{"d_shared_expert": 0, "moe_layers": [2, 3, 4, 5, 6, 7], "normalize_top_k": true, "init_std_router": 0.0244, "n_kv_head": 1, "norm_eps": 1e-05, "init": "normal", "init_std_o": 0.0266, "lr_head": 0.00552, "grad_clip": 1.0, "warmup_steps": 307, "decay_fraction": 0.669, "batch_tokens": 65536}
Below are experts of layer 5 (counted from 0) of a mixture-of-experts language model. Rows are named router (the router's row for the expert), up (a neuron's input weights, with its number) and show model dimensions 80-159. Each number is 50 + 12 x the weight over its row's rms, rounded and kept within 0 to 99.
After each expert's rows: a language model's description of what the expert responds to. This comes from a sample of Wikipedia text that the model never trained on.

# expert 11
router:38 52 54 59 48 54 31 55 56 57 50 50 47 47 49 48 50 75 44 17 64 45 60 58 56 42 67 35 46 48 40 39 52 52 48 62 69 39 35 24 68 69 40 29 62 43 26 50 35 25 53 44 48 47 42 49 59 55 36 62 47 43 36 46 45 71 66 29 56 41 78 37 70 45 47 63 51 26 42 44
up0:59 51 50 46 58 72 20 45 66 43 30 62 42 49 55 29 58 44 60 30 62 31 34 28 61 44 49 54 43 39 47 22 62 56 58 48 72 60 38 61 27 36 49 46 58 31 56 64 39 33 43 48 33 51 45 61 50 47 34 58 40 57 55 58 45 48 45 24 52 51 45 36 52 34 72 77 49 44 54 48
up1:17 53 37 44 70 45 47 71 54 47 50 50 52 57 58 29 54 58 46 40 39 55 57 36 62 35 59 41 64 34 45 60 49 56 59 50 64 45 20 60 62 34 41 50 53 68 39 32 61 46 61 32 61 58 37 58 42 49 65 51 40 38 25 53 71 59 66 55 42 31 58 73 39 32 49 46 45 43 58 46
up2:41 55 35 57 40 39 54 58 57 61 34 59 77 46 34 47 61 69 64 62 74 65 46 50 46 63 51 50 52 46 35 34 47 52 54 63 60 67 17 28 45 39 39 56 68 63 36 53 42 36 50 43 45 42 53 37 46 38 12 60 38 47 48 54 68 39 43 53 64 51 61 39 45 56 59 55 58 51 39 38
up3:59 38 58 56 45 42 60 56 66 42 69 61 64 51 56 34 57 37 58 51 59 32 77 47 59 57 53 56 45 44 54 36 64 62 39 45 42 41 18 41 58 63 39 54 56 59 46 66 63 10 75 28 68 38 59 52 64 52 46 42 58 41 50 50 48 43 57 58 41 53 36 55 37 51 58 59 42 18 62 50
up4:54 55 56 51 50 55 58 56 44 53 57 21 47 48 43 57 47 69 51 61 43 54 47 77 72 54 42 12 55 85 81 61 73 63 65 62 53 63 49 29 38 56 34 55 27 61 61 50 57 55 43 40 52 46 60 39 59 41 53 43 61 51 53 74 37 61 48 55 67 48 38 61 54 34 49 60 31 45 48 42
up5:67 41 57 44 73 52 49 41 56 27 45 59 56 47 43 55 67 42 57 49 61 60 38 68 49 44 54 26 62 48 54 38 52 66 39 39 39 34 47 45 68 43 41 70 65 59 44 63 25 19 55 47 59 61 45 47 53 43 48 65 54 51 47 58 43 70 49 32 33 47 39 78 56 49 48 45 53 46 60 42
It responds to: Latinate word stems. Middle or prefix pieces of Latinate words, such as re, comp, per, cont, it in necessitated, plus the word not.

# expert 13
router:50 45 36 70 40 29 58 56 84 34 51 56 03 56 76 62 52 54 50 31 62 48 39 34 42 41 46 51 52 34 35 81 40 59 50 47 63 59 52 42 63 50 29 60 63 53 39 57 43 60 43 44 44 42 35 49 47 44 48 36 49 54 47 49 89 47 54 59 69 49 24 60 50 48 52 38 62 63 45 29
up0:73 43 36 33 46 42 39 80 63 52 36 41 53 63 66 52 47 45 59 52 64 53 36 33 78 58 58 44 71 50 68 41 50 59 39 75 60 51 27 32 34 41 31 58 70 54 36 44 47 52 67 76 25 36 52 34 33 56 23 53 46 40 37 59 52 66 40 62 36 69 40 62 58 40 21 44 49 61 51 37
up1:57 27 66 37 36 28 54 44 48 57 73 47 37 54 58 55 75 43 62 73 40 40 46 60 40 56 37 67 51 59 54 50 30 33 59 58 35 49 41 30 53 53 35 64 54 63 56 20 52 45 45 52 49 23 45 73 49 53 44 48 66 74 66 60 49 71 44 25 38 57 38 50 43 48 33 40 59 72 46 59
up2:53 65 43 58 57 36 50 58 43 49 63 35 45 26 43 56 50 47 65 63 22 80 55 42 56 46 61 65 54 35 50 41 65 54 54 36 52 54 55 29 51 46 61 58 45 42 57 43 62 35 55 49 48 61 52 51 56 68 44 52 64 52 35 48 46 24 49 53 64 29 51 63 41 55 41 77 50 73 53 54
up3:44 37 34 64 60 66 44 62 52 53 55 45 36 60 62 41 50 54 41 50 62 50 49 55 45 51 70 37 70 35 45 54 39 49 67 25 44 62 66 41 42 37 36 54 41 49 57 43 42 41 69 46 44 39 78 60 43 41 35 49 67 39 74 55 59 46 56 45 49 49 44 80 47 49 40 38 51 30 54 65
up4:66 47 57 55 39 63 28 63 71 42 70 31 45 60 38 69 46 61 49 57 51 50 26 57 70 50 64 54 68 57 49 57 73 81 45 60 82 68 53 36 53 60 32 61 43 39 65 71 54 24 45 67 47 47 46 30 52 45 48 34 46 53 68 48 66 30 36 41 43 51 58 48 42 33 76 36 57 71 60 48
up5:52 55 76 47 50 17 66 73 44 63 64 71 51 44 37 48 48 33 50 55 48 56 44 34 38 34 18 40 51 62 36 69 54 52 51 42 54 31 53 42 71 45 47 55 67 49 65 47 39 61 56 29 52 36 61 45 64 44 36 45 48 53 61 63 54 66 42 32 48 57 52 69 53 31 28 51 34 51 65 62
It responds to: The word of, months. The preposition of after nouns, as in province of or As of, plus month names like May, October, and common nouns after the.

# expert 8
router:47 56 52 54 57 45 57 38 45 28 46 41 61 50 46 57 80 51 41 34 65 74 50 53 38 67 47 55 74 56 70 55 50 25 58 48 61 45 40 35 51 45 59 59 47 72 24 57 59 44 47 63 67 43 46 33 49 55 40 28 37 26 55 50 21 67 65 50 43 83 65 44 62 65 57 46 54 60 51 54
up0:55 59 28 46 54 49 58 50 46 57 39 48 68 49 45 59 60 51 78 45 64 27 56 69 54 59 38 51 48 64 54 39 59 51 43 41 53 22 61 70 29 52 58 56 58 63 49 59 60 50 52 44 55 40 55 43 40 50 49 70 48 41 32 59 54 41 38 57 40 44 53 37 41 61 46 53 54 48 65 35
up1:46 37 20 50 63 51 37 40 31 43 41 53 59 67 61 66 76 33 34 40 43 60 35 64 58 53 67 42 57 45 37 52 47 29 46 48 46 58 54 55 63 49 58 41 30 50 46 59 52 30 58 71 60 70 48 54 59 45 65 66 50 52 50 50 33 32 41 36 47 25 52 58 54 27 72 57 47 49 54 52
up2:49 46 38 34 69 55 62 44 51 35 29 52 68 44 65 53 69 51 42 46 37 39 30 74 42 51 53 56 56 55 31 29 57 71 61 60 40 39 47 48 46 52 73 61 44 59 36 53 55 46 88 35 30 47 49 52 47 48 43 28 52 55 48 62 29 19 54 61 78 51 62 45 49 54 49 78 38 45 52 51
up3:46 58 54 53 62 42 61 50 37 46 25 41 64 64 31 60 49 49 50 50 60 63 60 48 75 52 73 40 59 65 52 48 68 44 48 49 51 35 43 57 50 61 41 52 73 56 53 51 47 44 51 66 55 38 37 57 57 49 64 47 53 56 49 46 50 61 55 35 57 50 42 57 37 43 45 47 63 55 70 40
up4:55 58 43 51 52 54 56 32 69 68 55 50 31 33 23 43 38 29 68 33 69 54 35 51 49 63 51 41 40 46 47 33 42 34 57 48 56 63 35 37 69 56 64 31 46 41 41 73 77 60 45 47 54 27 47 39 48 46 35 22 29 56 40 40 73 37 56 31 40 57 48 48 36 44 51 47 36 57 39 39
up5:39 60 56 48 50 39 60 46 46 53 55 63 55 38 52 31 69 55 50 35 61 60 50 55 32 31 48 40 60 66 46 58 49 62 63 37 59 62 62 59 58 34 56 43 69 37 34 46 64 49 31 37 37 49 44 37 48 47 55 54 39 71 36 62 64 33 56 47 63 51 33 54 44 44 54 60 58 56 35 63
It responds to: Mid-name pieces, function words. Inner pieces of foreign names after a capital initial (Y-ouse-f, G-á-bor, E-ind-hoven) and common words the, and, in, of, commas.

# expert 20
router:42 44 54 68 46 67 37 38 46 49 49 48 56 41 34 44 67 47 46 57 66 53 53 45 35 55 40 45 52 55 36 57 48 47 55 51 49 43 43 47 68 56 49 55 46 38 44 56 44 24 60 45 28 38 55 40 52 50 69 61 44 43 58 53 76 60 55 49 51 59 47 58 62 46 60 57 36 41 38 71
up0:54 22 59 47 48 30 57 47 52 55 38 53 44 64 56 33 47 55 55 43 36 46 54 49 61 36 58 37 40 35 39 49 60 43 34 52 64 45 38 43 37 72 43 57 48 81 50 64 55 32 61 45 53 31 52 40 44 50 68 44 41 69 49 46 35 37 43 32 52 44 55 58 56 46 52 57 40 48 68 65
up1:59 47 65 45 63 54 43 37 57 56 57 44 34 62 39 24 51 69 49 38 43 39 75 50 61 35 55 48 61 40 39 52 61 64 60 42 37 57 49 51 43 61 53 56 55 58 52 49 59 44 56 50 40 50 56 26 26 65 66 51 30 32 41 50 83 65 53 63 56 39 56 46 30 53 41 51 74 47 54 69
up2:46 80 27 55 30 51 68 54 64 58 40 56 47 30 38 36 43 47 55 51 67 43 48 47 52 66 59 42 63 59 55 49 74 62 60 51 74 38 35 20 41 40 53 40 60 66 46 87 48 48 49 37 37 56 54 61 46 47 31 59 54 59 68 36 49 28 48 39 47 44 65 58 58 79 57 59 53 51 51 65
up3:51 77 45 35 65 44 41 45 46 56 53 43 30 35 58 21 34 56 68 63 63 46 48 40 38 46 57 36 54 53 41 41 57 49 35 60 86 37 24 59 75 59 36 51 72 51 48 59 56 41 40 78 52 51 55 63 33 36 43 43 54 57 65 55 61 45 42 38 54 52 38 60 37 42 62 69 35 67 42 55
up4:54 60 45 58 36 50 52 47 39 42 38 52 54 40 64 64 73 50 63 51 62 62 39 33 56 56 52 65 43 69 48 43 73 47 62 47 58 38 40 67 66 41 47 36 51 56 50 65 47 31 38 45 59 50 43 68 62 51 41 41 41 56 57 49 38 48 32 59 33 56 47 35 52 47 46 65 57 59 62 44
up5:52 26 35 38 62 90 76 64 60 56 40 54 63 61 67 63 40 51 80 38 57 45 42 52 42 68 28 41 83 61 36 55 63 59 69 50 41 49 48 43 39 56 52 54 46 38 53 60 38 54 58 43 36 41 70 47 69 47 46 50 56 62 69 48 56 47 31 36 35 58 50 80 33 39 66 49 30 37 48 51
It responds to: Space before numbers. Standalone spaces and opening parentheses or currency signs right before numbers, dates or glosses, as in Established: 1981 or (London.

# expert 22
router:37 42 59 68 39 46 27 71 59 64 47 48 47 63 23 43 63 52 38 71 39 59 46 60 43 39 45 60 51 75 57 62 47 61 53 45 42 49 48 47 35 71 51 53 59 58 54 44 45 46 48 61 32 56 64 53 57 53 72 55 55 47 68 58 41 59 28 68 40 48 57 41 59 49 46 49 45 57 32 45
up0:49 37 61 51 39 53 46 55 65 51 29 52 68 47 40 60 68 42 52 46 48 45 48 44 45 50 56 41 39 63 74 26 49 35 62 57 54 42 38 37 36 33 66 62 50 59 38 34 47 37 33 52 60 62 54 60 44 47 57 62 54 53 54 58 66 72 61 46 62 38 35 40 59 31 53 53 48 69 69 36
up1:53 55 33 59 42 64 46 53 48 45 36 40 20 49 65 53 55 65 60 42 53 34 65 55 42 51 55 64 47 51 65 36 65 54 39 41 66 59 37 50 45 46 54 63 58 59 67 87 52 28 42 71 40 47 43 52 61 48 63 41 61 39 54 64 66 69 60 54 49 34 61 52 58 38 57 54 44 48 45 59
up2:64 40 53 52 62 40 54 55 55 69 51 46 54 56 61 44 68 43 59 48 43 74 62 51 52 46 47 51 30 54 41 37 71 49 45 52 69 37 40 61 56 49 33 45 52 67 62 38 50 57 61 50 35 36 45 47 24 72 56 53 49 52 55 44 51 59 40 68 49 38 38 49 66 55 72 60 58 34 51 45
up3:47 81 39 74 30 65 55 54 65 58 55 40 32 41 52 59 60 52 52 57 29 38 67 48 55 59 49 49 57 30 47 64 57 62 40 48 47 47 54 70 32 54 44 51 59 54 38 44 31 25 38 47 40 39 39 48 33 35 59 47 65 61 56 63 51 49 58 45 52 57 67 56 51 66 47 55 52 57 54 55
up4:52 39 40 41 56 45 47 57 46 50 36 60 41 41 52 55 45 42 42 59 59 52 56 42 38 57 51 62 38 47 68 46 62 46 54 65 43 52 57 58 58 65 40 57 63 51 31 50 29 50 35 65 63 44 29 42 52 58 38 42 73 76 39 57 51 73 34 80 68 33 51 52 53 56 70 48 57 38 74 60
up5:47 63 34 66 55 49 50 55 51 61 40 49 51 43 59 59 61 52 60 53 32 59 56 54 53 44 46 50 43 48 57 46 58 55 56 47 55 43 30 54 54 40 61 38 17 46 45 49 49 11 48 47 39 46 63 49 39 45 75 54 51 43 70 35 49 63 47 57 54 51 48 70 45 45 17 56 52 51 35 46
It responds to: Table pipes and colons. Table cell pipes after numbers or names in data tables, plus colons, semicolons and coordinate marks like °N, ″N.

# expert 10
router:49 40 39 37 54 73 42 70 58 45 47 76 84 53 51 46 25 55 59 65 45 57 53 65 39 52 64 44 58 66 44 51 44 60 40 51 82 38 76 65 41 47 58 65 31 40 55 30 54 52 52 55 54 60 53 62 52 48 47 51 40 45 58 33 38 52 31 50 30 49 21 48 48 29 48 41 50 63 66 37
up0:76 35 55 41 50 35 44 63 59 52 51 62 66 49 45 50 64 54 97 54 32 69 46 77 50 62 56 70 84 30 41 42 50 52 62 24 61 69 53 29 53 55 58 66 43 54 36 54 69 49 42 44 57 52 48 53 52 50 39 49 58 66 69 67 58 57 66 58 47 46 48 71 29 61 56 59 43 57 53 39
up1:58 46 52 35 29 60 56 44 64 55 50 53 60 55 46 25 40 67 40 57 77 64 45 28 60 35 49 50 48 44 43 42 47 30 48 33 67 54 44 51 52 52 38 52 57 46 40 25 26 41 62 67 53 58 40 38 27 60 42 50 61 52 36 62 43 53 55 68 33 61 38 50 31 53 63 58 40 68 42 38
up2:35 50 70 46 36 57 43 64 72 57 59 60 63 45 41 62 55 58 40 64 48 61 43 62 75 34 48 31 43 42 53 30 40 53 53 64 81 42 69 54 46 46 41 26 44 63 35 49 47 57 39 68 65 49 51 68 52 60 53 87 52 58 56 45 48 44 60 68 47 48 38 49 56 47 44 39 66 52 71 35
up3:61 53 57 32 64 47 54 54 48 57 53 75 52 41 15 36 67 38 50 53 50 44 24 42 38 35 39 62 40 58 68 36 65 56 57 67 52 59 44 49 32 46 51 48 66 52 40 34 66 75 60 33 40 52 52 60 63 64 59 50 41 59 52 48 85 59 61 55 48 58 46 49 50 50 39 52 58 57 80 52
up4:53 37 71 45 46 66 42 47 56 54 53 57 37 33 37 36 50 41 55 83 63 40 44 60 43 39 70 35 42 64 43 47 81 93 44 55 50 46 50 55 52 47 58 35 44 38 34 45 59 48 44 54 53 32 63 53 37 22 54 39 32 61 43 50 59 60 56 42 42 42 50 49 51 58 60 09 39 63 56 46
up5:44 51 48 58 69 57 69 51 51 41 35 68 42 47 47 59 46 45 46 60 33 49 51 35 35 64 69 33 62 33 48 46 51 60 65 47 56 54 63 50 65 48 43 55 57 43 53 61 32 31 53 50 63 75 52 61 50 53 52 55 42 61 63 36 56 37 44 27 35 50 49 63 56 53 59 50 38 75 59 24
It responds to: Word-initial letter pieces. Single letters or short opening fragments splitting a word right after a prefix or capital, like Mc-D-ouall, in-ev-itable, Un-h-appily, active-d-uty.

# expert 17
router:65 47 69 51 54 65 61 58 80 60 31 65 34 52 48 50 41 57 44 45 42 51 51 65 47 57 25 47 44 37 35 73 51 53 53 41 47 51 50 58 64 44 45 39 36 40 54 39 47 97 54 50 53 56 69 41 60 45 47 58 63 43 54 60 68 46 57 44 69 57 69 41 49 53 61 40 68 53 42 46
up0:73 35 72 45 57 56 33 50 57 59 38 44 38 40 53 38 49 49 58 46 56 48 39 36 73 74 60 32 57 51 33 54 82 29 46 59 56 52 58 66 43 61 42 37 50 65 45 63 31 39 45 25 47 47 53 45 58 50 43 41 32 49 40 32 45 72 45 51 62 49 61 56 37 55 73 38 65 60 56 51
up1:47 47 49 69 55 42 52 61 61 51 50 76 40 46 35 45 49 47 35 41 59 45 36 71 37 39 42 74 63 49 39 41 36 68 59 49 38 41 41 46 51 59 64 54 57 42 51 48 61 57 38 50 47 44 46 49 58 59 45 62 22 54 49 62 51 65 61 79 44 27 46 55 63 29 51 64 42 50 48 50
up2:34 53 59 48 85 35 62 45 46 57 57 46 42 57 42 60 59 46 59 49 40 27 54 37 53 41 35 44 36 55 39 49 40 60 58 48 36 49 58 51 61 45 52 69 46 59 62 60 20 57 48 53 40 57 65 34 38 33 39 49 59 34 77 59 80 27 57 56 41 52 49 84 49 61 40 63 49 64 64 42
up3:62 37 43 40 41 66 78 56 35 57 32 63 27 61 44 57 64 39 36 49 62 39 66 33 44 57 57 61 67 58 62 42 60 52 38 38 48 32 42 53 25 50 71 45 68 57 60 77 56 57 50 53 46 30 71 69 33 41 43 58 32 51 66 70 54 33 60 31 70 72 63 51 44 45 71 41 50 24 61 54
up4:60 65 46 53 60 54 54 43 75 50 48 71 46 63 61 45 47 47 64 51 61 55 53 73 53 47 49 61 75 37 33 58 55 58 63 54 52 37 48 39 55 43 52 36 57 50 42 42 45 56 48 58 63 53 59 43 66 35 39 48 42 43 66 58 51 32 70 41 62 52 57 44 67 48 60 63 48 36 66 66
up5:72 49 77 64 58 36 57 43 40 43 44 60 52 68 54 52 52 67 57 40 52 30 65 36 59 63 53 33 52 57 53 45 48 58 38 40 59 59 30 52 50 31 43 39 44 22 70 63 39 62 46 39 64 41 50 21 33 53 46 31 41 53 37 54 67 48 57 71 27 52 44 59 40 51 58 77 58 45 31 54
It responds to: Initial capital letters. Single capital letters beginning a name or word split into pieces, like M in Morning, G in Gunning, often after a first name or initial.

# expert 16
router:37 64 50 53 33 64 40 55 56 50 44 58 43 40 58 43 51 30 45 49 42 49 35 55 60 59 51 63 42 50 61 50 53 41 10 42 15 57 53 88 43 63 59 57 57 42 54 54 36 25 57 50 54 31 69 59 53 50 57 38 41 44 71 57 47 50 43 40 41 53 52 39 48 54 54 49 37 31 46 62
up0:62 34 51 47 65 57 64 43 55 46 17 47 47 51 42 47 64 53 67 61 30 55 43 44 59 30 60 36 60 47 53 66 43 68 59 44 49 29 54 45 57 42 45 55 39 52 56 47 46 28 63 58 49 37 61 30 51 31 34 63 61 60 54 53 54 28 47 36 45 42 43 44 52 48 47 66 36 39 53 60
up1:45 39 54 60 55 57 44 63 64 62 68 53 35 58 51 18 69 56 40 54 39 40 27 43 60 84 50 27 61 61 48 61 66 46 56 65 49 49 28 64 38 54 55 42 56 51 62 50 41 43 50 46 63 28 68 29 57 53 68 65 50 54 64 56 49 51 41 40 46 42 54 59 58 36 41 61 45 49 71 68
up2:56 38 52 38 61 64 53 54 71 41 43 57 57 60 60 54 55 42 30 36 48 60 30 36 42 60 41 40 46 52 49 64 55 55 36 52 56 52 34 41 80 49 42 43 51 51 51 39 48 52 36 53 56 48 56 49 34 52 52 39 26 45 66 51 40 50 46 28 64 36 44 42 35 17 64 50 66 42 68 44
up3:49 52 79 51 61 50 61 57 53 64 31 38 53 52 40 43 58 37 49 45 51 39 35 73 58 63 25 51 45 69 30 32 77 53 47 47 51 62 67 60 56 69 54 28 49 71 58 42 28 36 42 44 60 31 43 54 48 59 55 52 53 62 46 63 52 37 48 63 51 34 55 45 59 45 50 33 55 43 57 80
up4:55 50 43 55 54 62 42 50 37 53 59 51 39 41 49 44 70 45 48 55 45 20 27 50 60 56 38 35 55 36 50 51 42 34 53 65 63 56 65 63 39 52 52 47 56 38 62 35 38 47 27 70 44 39 64 72 32 55 51 55 41 54 48 62 36 26 54 53 60 34 52 68 49 53 60 48 50 36 44 69
up5:52 58 52 41 60 33 55 43 60 76 44 54 45 55 30 43 71 65 59 54 35 33 50 49 49 36 33 34 38 71 33 36 54 75 61 42 48 57 41 62 74 57 36 13 60 51 46 48 65 59 50 37 70 48 50 47 59 33 56 51 40 44 50 56 54 50 51 76 61 32 43 56 51 28 44 61 43 39 51 47
It responds to: Prepositions. Prepositions in, to, for, on, by, with, from, at after verbs or nouns, as in built by, attempt to, found in.

# expert 23
router:56 37 75 53 45 57 56 38 47 64 36 46 39 35 49 48 48 46 39 48 38 46 48 63 50 52 53 48 39 77 56 46 60 48 51 56 54 54 52 74 50 45 48 60 64 41 71 21 52 92 47 51 41 42 60 59 39 57 50 55 36 57 39 50 69 44 62 48 31 49 54 47 50 32 29 47 40 58 40 58
up0:54 58 30 55 29 52 59 52 49 58 51 61 51 44 37 35 49 51 69 25 50 42 41 57 58 57 67 57 42 50 49 64 45 47 36 71 71 49 36 53 40 57 36 44 55 59 53 37 41 34 66 75 57 45 51 43 47 65 34 68 27 39 52 53 50 46 29 50 76 48 53 46 75 59 32 62 63 39 52 42
up1:59 28 55 63 48 63 49 31 69 51 50 51 38 52 61 32 62 59 52 45 43 27 71 57 54 41 43 48 29 35 39 51 67 49 44 45 61 53 36 61 35 48 42 62 49 47 41 34 43 43 74 50 67 42 39 65 45 50 54 35 47 65 44 49 30 38 61 70 43 38 78 62 65 41 24 59 53 44 53 66
up2:54 42 55 51 51 69 73 51 56 60 50 45 58 59 49 44 58 70 58 25 49 46 54 39 53 51 46 58 44 56 62 31 62 66 41 47 68 81 35 75 41 66 64 58 50 52 45 56 48 49 19 47 21 54 53 49 51 45 19 34 55 49 49 43 61 46 62 42 43 31 41 63 39 33 34 34 61 77 49 40
up3:57 52 47 50 33 49 63 36 38 48 54 49 28 35 67 48 52 23 54 63 49 37 48 29 59 54 60 61 37 66 55 56 58 43 47 75 64 57 55 74 34 23 30 53 50 70 69 69 54 56 27 52 45 38 46 59 31 35 48 38 54 62 61 61 58 60 65 52 45 34 46 54 50 48 44 59 38 49 53 48
up4:50 45 68 77 64 64 71 53 56 68 47 41 40 43 34 28 50 61 66 47 57 43 43 72 56 51 42 28 47 38 49 47 70 56 59 53 52 51 58 49 68 54 47 31 38 61 39 41 46 31 63 47 45 47 54 61 24 54 74 45 57 74 53 75 66 56 46 44 49 39 43 36 46 41 53 51 37 24 37 41
up5:44 30 46 45 47 68 63 54 38 65 56 32 36 48 54 50 74 27 40 42 31 43 60 55 45 36 41 66 48 54 36 41 58 41 55 65 39 52 63 56 32 25 52 53 72 55 43 55 72 52 49 47 28 63 67 60 44 51 37 36 42 72 69 59 69 52 54 41 48 50 54 52 39 41 47 33 45 49 62 58
It responds to: Plural and noun suffixes. Final noun pieces, especially plural endings -s, -es, -ers, -ions, -ings, plus nouns like season and years, usually before of or commas.

# expert 14
router:53 43 57 58 57 35 44 35 66 55 39 56 41 52 26 33 48 52 39 38 39 56 55 26 41 31 36 47 54 45 86 65 31 68 45 63 63 38 64 62 57 59 45 53 38 39 46 48 56 79 65 65 40 51 58 72 56 49 72 57 54 42 39 43 81 50 44 51 43 57 77 43 38 55 66 60 57 59 53 64
up0:64 71 58 41 63 24 67 59 39 49 62 40 54 36 64 46 67 61 48 58 61 50 53 64 51 55 46 56 59 43 76 41 61 61 54 75 59 71 44 38 59 38 44 44 50 74 50 38 51 43 56 44 63 47 58 70 55 67 46 68 32 47 56 57 45 55 37 50 65 54 17 38 64 49 37 76 35 49 50 50
up1:47 48 33 37 58 56 68 68 59 52 61 38 67 32 30 49 44 59 44 52 55 59 55 42 76 61 25 56 56 64 61 71 70 56 69 41 58 51 42 37 42 54 36 58 56 73 40 41 64 32 44 49 76 50 54 63 65 52 43 46 46 38 55 62 44 43 46 32 47 60 53 50 37 73 34 63 41 48 70 35
up2:44 58 41 38 71 59 50 41 45 51 58 35 61 39 55 44 50 58 51 40 59 26 36 52 39 42 43 43 56 45 62 48 52 59 64 70 61 22 36 36 61 30 40 44 53 64 49 49 68 44 57 48 47 64 66 78 50 48 45 37 35 74 39 38 46 54 48 48 33 36 27 67 60 41 32 51 53 49 47 62
up3:73 54 46 63 49 20 44 46 72 56 43 67 49 45 44 69 57 57 58 47 68 50 39 43 46 45 52 71 51 37 75 61 46 57 50 80 50 47 50 37 31 47 30 43 53 72 46 48 35 46 45 28 54 61 47 55 50 55 45 64 42 60 50 56 66 71 42 71 57 29 49 45 46 43 67 47 56 74 47 56
up4:71 47 48 69 33 64 42 69 60 56 60 42 56 41 43 45 53 33 31 43 54 50 56 54 34 63 66 70 65 50 53 55 52 74 63 51 51 43 52 54 35 41 56 30 62 60 52 30 42 39 41 36 42 70 45 42 17 34 68 56 43 60 37 49 64 62 48 58 61 31 38 69 41 57 42 63 50 56 55 38
up5:58 39 35 50 39 42 76 77 30 62 42 52 26 24 59 35 42 64 65 50 51 34 49 45 47 76 47 39 53 46 66 55 51 64 55 66 66 54 47 31 51 47 29 46 77 62 40 81 36 39 43 66 62 45 40 54 59 69 62 55 47 45 62 55 48 37 52 73 56 66 38 63 46 58 28 69 37 36 43 53
It responds to: Line breaks, verbs, "as". Line breaks ending list or table rows, the word as, copulas and auxiliaries was, is, be, and past participles like built, located.

# expert 15
router:38 58 24 47 31 57 62 46 45 35 44 35 24 37 91 49 57 51 67 18 57 30 31 40 41 45 45 50 62 50 60 50 59 39 74 39 40 68 45 29 59 54 59 71 59 48 45 55 48 47 55 49 52 35 58 29 30 47 58 44 68 49 35 66 44 53 51 44 56 44 58 53 51 34 53 60 46 65 51 63
up0:47 48 62 49 41 69 51 49 42 50 72 67 48 39 24 40 68 30 44 48 43 46 50 33 62 91 20 51 67 49 53 51 74 56 64 87 60 44 61 39 36 50 52 35 48 49 53 40 63 48 47 48 45 87 52 77 57 58 36 48 31 65 49 47 29 34 64 61 63 31 55 66 52 46 42 35 38 60 72 46
up1:48 49 54 50 64 62 63 41 40 61 69 50 55 35 50 42 52 45 83 51 60 65 37 49 45 67 48 47 53 57 74 50 47 62 48 66 59 38 51 28 32 56 43 58 63 40 47 70 48 37 49 54 49 52 53 54 57 59 44 60 30 55 46 61 61 41 59 61 58 66 73 76 58 33 42 38 34 60 54 50
up2:49 52 47 57 46 50 52 44 47 61 39 34 57 42 28 46 62 28 75 39 43 55 45 62 45 24 35 56 75 63 47 34 45 24 83 53 44 43 42 57 49 54 46 46 66 61 42 49 42 59 49 49 61 43 47 46 57 50 48 58 35 48 60 63 73 66 57 56 37 61 53 44 36 36 63 47 63 72 81 20
up3:48 52 53 58 36 29 67 49 58 43 37 59 28 53 52 58 37 32 69 52 72 36 41 51 45 43 55 53 57 37 27 58 58 54 35 43 70 74 16 29 70 68 51 43 38 65 48 79 58 47 52 63 46 30 49 56 64 28 60 55 40 53 44 56 46 47 47 52 55 49 59 41 44 36 51 35 42 45 64 62
up4:42 28 39 43 48 56 66 33 61 37 68 52 58 72 52 29 46 36 66 37 65 51 49 35 40 39 50 52 47 60 31 46 62 70 44 46 64 61 23 27 40 58 37 49 38 37 49 34 54 61 42 55 42 27 66 44 34 46 63 57 41 48 55 58 53 57 45 54 28 70 33 63 70 45 45 51 35 42 55 57
up5:45 45 61 47 40 45 63 71 51 45 41 61 52 44 56 64 50 31 36 40 55 48 44 68 54 75 22 41 57 43 50 56 48 60 43 52 55 49 52 56 59 63 52 44 68 59 60 70 49 26 41 58 63 35 50 49 36 66 49 39 43 48 52 38 44 57 38 37 56 62 55 63 56 43 36 48 56 49 62 36
It responds to: List dashes, headings. Line-initial hyphens in bulleted infobox lists, heading equals signs, and hyphens inside compounds like Right-arm, plus adjective endings -ic, -ical.

# expert 6
router:37 68 25 51 46 58 40 56 30 50 52 53 22 54 26 39 65 49 42 61 48 47 58 69 41 50 50 54 56 40 45 35 55 47 54 52 75 36 51 49 54 59 49 52 54 38 55 33 34 41 46 50 42 57 47 39 47 41 67 55 52 45 56 43 64 69 60 37 38 70 60 49 65 44 06 50 61 52 39 60
up0:42 42 44 57 64 40 57 53 52 54 37 37 47 61 53 58 60 35 54 53 32 64 55 38 44 39 33 53 55 53 29 22 63 60 56 49 44 55 47 42 43 51 47 47 80 40 51 47 44 38 48 58 45 34 37 59 44 54 29 38 38 46 41 54 42 43 53 39 56 54 46 51 62 51 36 48 75 49 36 70
up1:58 64 47 38 48 47 49 58 73 53 55 57 54 44 49 46 62 57 78 54 49 50 52 60 50 52 60 39 55 53 60 34 43 61 59 58 29 51 44 56 41 59 52 49 47 45 21 59 38 59 48 39 54 44 62 59 39 32 53 44 50 55 73 52 41 49 37 42 44 51 37 66 55 53 53 39 34 64 48 48
up2:65 49 48 52 55 40 42 74 48 55 57 46 31 62 43 32 50 62 59 53 44 37 46 63 39 57 49 43 57 56 58 59 72 36 50 49 58 45 32 52 50 35 40 43 55 43 39 51 45 64 44 33 40 19 50 65 44 62 44 59 39 63 59 76 59 53 50 62 39 49 89 39 61 32 50 39 39 62 47 48
up3:57 53 50 47 57 40 80 30 53 32 48 34 49 34 62 43 36 31 64 54 38 48 42 54 42 50 50 56 72 48 63 50 45 58 65 53 54 52 48 64 68 17 51 25 83 32 50 55 24 51 37 67 63 24 37 38 42 58 39 67 55 39 72 50 52 38 57 54 56 46 18 35 35 60 78 63 34 50 37 39
up4:62 49 48 65 70 61 48 84 38 48 49 25 45 48 39 38 48 41 45 59 41 53 39 49 46 55 39 23 53 37 49 34 51 61 49 44 75 32 26 51 54 56 47 42 47 31 63 66 43 35 29 40 44 57 35 23 38 61 29 57 42 67 49 61 61 33 59 39 29 59 41 54 52 41 51 52 68 55 44 51
up5:46 50 48 65 54 60 59 43 49 39 51 73 49 46 50 37 47 63 47 39 41 42 48 51 41 72 38 63 67 50 64 36 47 61 55 54 56 58 44 65 44 53 45 50 40 51 48 46 48 41 41 66 56 48 58 64 64 65 64 59 45 46 69 68 64 36 40 62 36 56 33 48 63 29 50 47 60 79 54 56
It responds to: Determiner "the". The article the/The and similar determiners (this, other, some, same) after prepositions, plus table-cell pipes before names.